Weights of a small mixture-of-experts language model, trained from scratch on English Wikipedia.
Size: 13 layers, width 256, vocabulary 4798, 52.7M parameters.
Training: a variant of Muon for the experts, 335M tokens, 4610 steps.
Below are experts of layer 5 (counted from 0) of a mixture-of-experts language model. Rows are named router (the router's row for the expert) and show model dimensions 96-127. Each number is 500 + 40 x the weight over its row's rms, rounded and kept within 0 to 999. Numbers have three digits each.
After each expert's rows: "comes before" lists some tokens at least twice as common just after its tokens as in all text; "mostly gets" lists some tokens that are sent to it at least half of the time. This comes from a sample of Wikipedia text that the model never trained on. Tokens count by the router's weight.

# expert 8
router:562498551522483509483577551521523519436533492523441500475458462557461511520560528499487478494464
comes before: ":", " |", "nel", " medal", ")", " /"
mostly gets: " Nominated", "History", " Candidate", " Website", " Label", " people"

# expert 69
router:467558417555493499492485510581559484498529582568480458564537455434475493451485505468502586539472
comes before: " the", " a", " his", " their", " her", " its"
mostly gets: " during", " of", " about", " During", " like", " including"

# expert 62
router:537439532461482552494468497530483506501525475517472579476559427527500549503388563470467512529497
comes before: " |", "\n", " (", " and", " is", " was"
mostly gets: ")", "),", "\"", "\".", ".\"", "\","

# expert 7
router:483436497468579470474523517523459458526517433491543509511521487490528498468435545557476566531487
comes before: "\n", "See", "History", "S", "D", "C"
mostly gets: "==", "===", " ==", "====", " ===", "\"."

# expert 4
router:489513452571433464538460468521536505503534571507465507535439502477460513479459417537461492498437
comes before: " the", " ", " a", " his", " this", " addition"
mostly gets: " In", "In", " On", " After", "On", "After"

# expert 55
router:463506528518441481460411514543431536407501509625477476483489512546440531514578493499583496559516
comes before: " to", "ing", " in", "ed", " on", " that"
mostly gets: " sent", " taken", " never", " him", " test", " worked"

# expert 67
router:530449494520503502543458505512486475558491521440507446456451504476515526531599501508449510551444
comes before: ",", ".", " of", " in", " School", " ("
mostly gets: " California", " Historic", " School", " Valley", " Island", " Street"

# expert 27
router:533527451410464523444460529580483526527505497497535536522502557512445538515385506514427424426531
comes before: ",", " |", " (", "'", ".", " and"
mostly gets: "ia", " China", " Australia", " Washington", "ville", " George"

# expert 73
router:452519513479462423502504462537558476596553528556458535523509426556532528431412457502451513449477
comes before: " ", " UTC", " \"", " A", " The", " L"
mostly gets: ":", "):", "',", " →", ");", " :"

# expert 78
router:543451520431496543487527488440492497510438471525496468466460506554459542437455509481502414480506
comes before: " |", ";", "a", " date", "i", " Score"
mostly gets: " Nominated", " Apps", " Candidate", " —;", " Won", " Korea"

# expert 47
router:574447536501529505493490488506538514525541454461538555462558476463461412490429475439490567581531
comes before: " of", ",", ".", " and", " in", " for"
mostly gets: " member", " company", " members", " son", " author", " Minister"

# expert 75
router:504468547506502497531505488440502481485440505445470534532485524544489527516515586522421468476478
comes before: "0", "5", "4", "9", "3", "6"
mostly gets: "2", "3", "1"

# expert 18
router:559446507459495481492550401550537450447536564493494496425538523464501417477535455493473559547451
comes before: " the", " of", " a", " well", " \"", " in"
mostly gets: " section", " example", " outside", " level", " above", " possible"

# expert 38
router:496483551449506520495560477492461535445520525479478494564522447478430545558513522522505574448495
comes before: " ", ".", "%", " population", " age", " household"
mostly gets: " above", " below", "Pop", " either", " sq", " whom"

# expert 80
router:445540529488518473541508474469576413474537474500521475464425551452488473519462475485509507493507
comes before: " ", " Win", " \"", " Total", " Party", " L"
mostly gets: "|", " than", "|---|---|---|---|---|---|", "|---|---|---|---|---|", "    ", " Succeeded"

# expert 54
router:550523505464558514502482484486470477537522430473546575554553494482488533479401457453470540464485
comes before: "-", "|", "\n", "==", "The", "==="
mostly gets: "\n", ".\"", " ===", "\"."

# expert 49
router:539516468529515465495452527510455516499485475537530491457552483467519436497508486533564486570524
comes before: " to", "ed", " the", "ing", " that", " by"
mostly gets: " such", "ended", " reported", " allow", " added", "enced"

# expert 43
router:519483460537483520525503468535491476539499542450501539473538542572523543527450477525508426535526
comes before: " |", "–", "0", ",", ".", "th"
mostly gets: " eight", "5", "6"

# expert 56
router:552451475472582471533508524499538480497425453549511544471491466468553473488473583554507504507526
comes before: " |", "iving", "e", "====", "\n", "==="
mostly gets: "omial", "Scientific", "enior", "elop", "orpor", "ription"

# expert 85
router:528528480488484443599483478431514510499530517472442521484500440537449450502588547452549516440437
comes before: "A", "1", "a", "2", "s", " ("
mostly gets: "/", " /", "−", " &", "†", ">"

# expert 34
router:507547422526510486492592446463555507557508458481468476546440487522489576504461505483562462474486
comes before: "1", "2", "S", "C", "M", "R"
mostly gets: " (", "(", " (\"", " Rele", " [", "^{"

# expert 83
router:553454469510505423494444482491511545495504502570518546468560460473473453544527470478560524550472
comes before: " to", " of", " in", " the", ",", " that"
mostly gets: "als", "ended", " began", "retary", " returned", "osing"

# expert 86
router:445508552469470550478572492534489427526514489494485505476503463479524535424498545464494531469444
comes before: "The", "M", "S", "B", "L", "D"
mostly gets: " \"", " '", " [", " (\"", " “", "..."

# expert 9
router:548527493457468451458486488508468498448468479466485471572554481442538448440478537457505485489502
comes before: "s", "t", "ed", "ial", "ces", "ing"
mostly gets: "'", "inc", "’", "′", " review", " claim"

# expert 46
router:592453476542557453511512493544499534572499483501489521480500513544484500514502524419462473492525
comes before: ":", " |", "\n", " /", " (", " Total"
mostly gets: " %", " Genus", " •", " Clade", " Coordinates", "%)"

# expert 16
router:512419526536501525459565495505521555512494462487448489442541550502449442511433490523411502493560
comes before: " |", ",", ")", "–", "6", "5"
mostly gets: "%", "%)", "present", "%;", " million", "illion"

# expert 26
router:532466441547494563524436459526530422570490512473571462419442475489461489534535485474447545509492
comes before: ",", " |", " (", ".", " and", " in"
mostly gets: " China", " Stadium", " Championships", " Street", " Company", " Valley"

# expert 44
router:549501515490501445534539500499502504570544529523525484479492551424506452497463452532491494551486
comes before: " in", " the", " to", " by", " of", "ment"
mostly gets: "te", " use", "aining", " developed", " provided", "vention"

# expert 20
router:539499516506486536456515458529453505491522506424503433454474454491435560508419533522433528548526
comes before: " of", " was", ",", ".", " he", " is"
mostly gets: " years", " which", " this", " year", " there", " one"

# expert 95
router:489506561423492571552450451559501500507523530529531517453542497521508515524400539457463529492515
comes before: "\n", " The", " In", " He", " It", " This"
mostly gets: ").", ".", "\".", ".\"", " .", "!"

# expert 60
router:529489542553487551450531491494506533486512445476494441504476497476503486447450493523408486433486
comes before: " ", ".", ",", "ves", " Minister", ")"
mostly gets: "See", " series", " million", " film", " others", " minutes"

# expert 72
router:451528510454512471528485475487530518499548569495429531531459470558544530531486411457476476521422
comes before: " ", "\n", " —", " P", " S", " W"
mostly gets: ";", ");", " |", " —;"

# expert 63
router:548565548427493484511507449538533505550533494564455517464487446544550519548461467481477548525497
comes before: " and", " ", " which", " but", " the", " who"
mostly gets: ",", "),", "\",", ".,", "',", " and"

# expert 24
router:479552482501500505564402520515457497536543566458562535533464523514508460507534486546380427417550
comes before: "\n", " (", ":", "is", "a", " ="
mostly gets: "idae", " Genus", " Clade", " la", " de", " Species"

# expert 21
router:460543511507493435532537537505546504513516588473512579510518512531538463502467551413411473586459
comes before: " ", " /", " German", "ity", " election", "is"
mostly gets: "=", "%;", " local", " national", " popular", " meas"

# expert 82
router:477554403469570492460438477583557461469520561521463483509464472502498553540467459461421536533452
comes before: " the", " ", " a", " his", " their", " an"
mostly gets: " at", " on", " during", " from", " in", " through"

# expert 35
router:571504491564549456465545502552432588574514489485488486469492503477483532497470497529541539525482
comes before: " a", " the", " not", " be", " an", " been"
mostly gets: " is", " has", " was", " been", " would", " became"

# expert 0
router:490540445594463447475460488444560515511524485536464457482446580480468577482529445503533570454441
comes before: "1", "2", "0", "3", "born", "4"
mostly gets: "–", " (", " (\"", "—", "(", " ["

# expert 42
router:527497468569551511482500500514499452522521563539536506437466559489468495468495520480544472449548
comes before: ":", " of", "ing", "ed", " by", " date"
mostly gets: " album", " song", " cover", " Genus", " classification", " video"

# expert 30
router:466614434530505499534442499565493535459543482492469580514436445522463459596547550478432481539494
comes before: " the", " a", " an", " his", " her", " their"
mostly gets: " with", " With", " without", " using", " having", " available"

# expert 31
router:543522608439520544456560558448500472497437516520447424494459539550521577509530503493498482527467
comes before: " |", "ing", ";", "–", " Angeles", "er"
mostly gets: " Los", " MF", " Mad", " trans", "ond", " FW"

# expert 91
router:543495493500536558506561454437488489510447490496492480484505528525511453523498515502536437474492
comes before: " |", "\n", "er", "art", ":", "s"
mostly gets: "|---|---|---|---|", "pp", "|---|---|---|", " Apps", "|---|---|---|---|---|---|", " Succeeded"

# expert 37
router:532505533503517430470506554492492493498528564580500500459480454568501567547490504499463480503492
comes before: " ", ":", " of", " information", "ia", "ian"
mostly gets: " British", " born", "ollowing", "After", "ince", " Born"

# expert 74
router:563459528539476600483475389517503532524534463511449443417576511492468481457488398558469478419532
comes before: ",", " |", "–", ".", ":", ")"
mostly gets: " Championship", " century", " Cup", "weight", " Championships", "eball"

# expert 41
router:620491550547491478447525519425446513497569570500551488450461479511502399459484474571449481561478
comes before: "==", " of", " ==", " and", ",", "."
mostly gets: "ical", "ology", "ration", "ological", "ination", "ulation"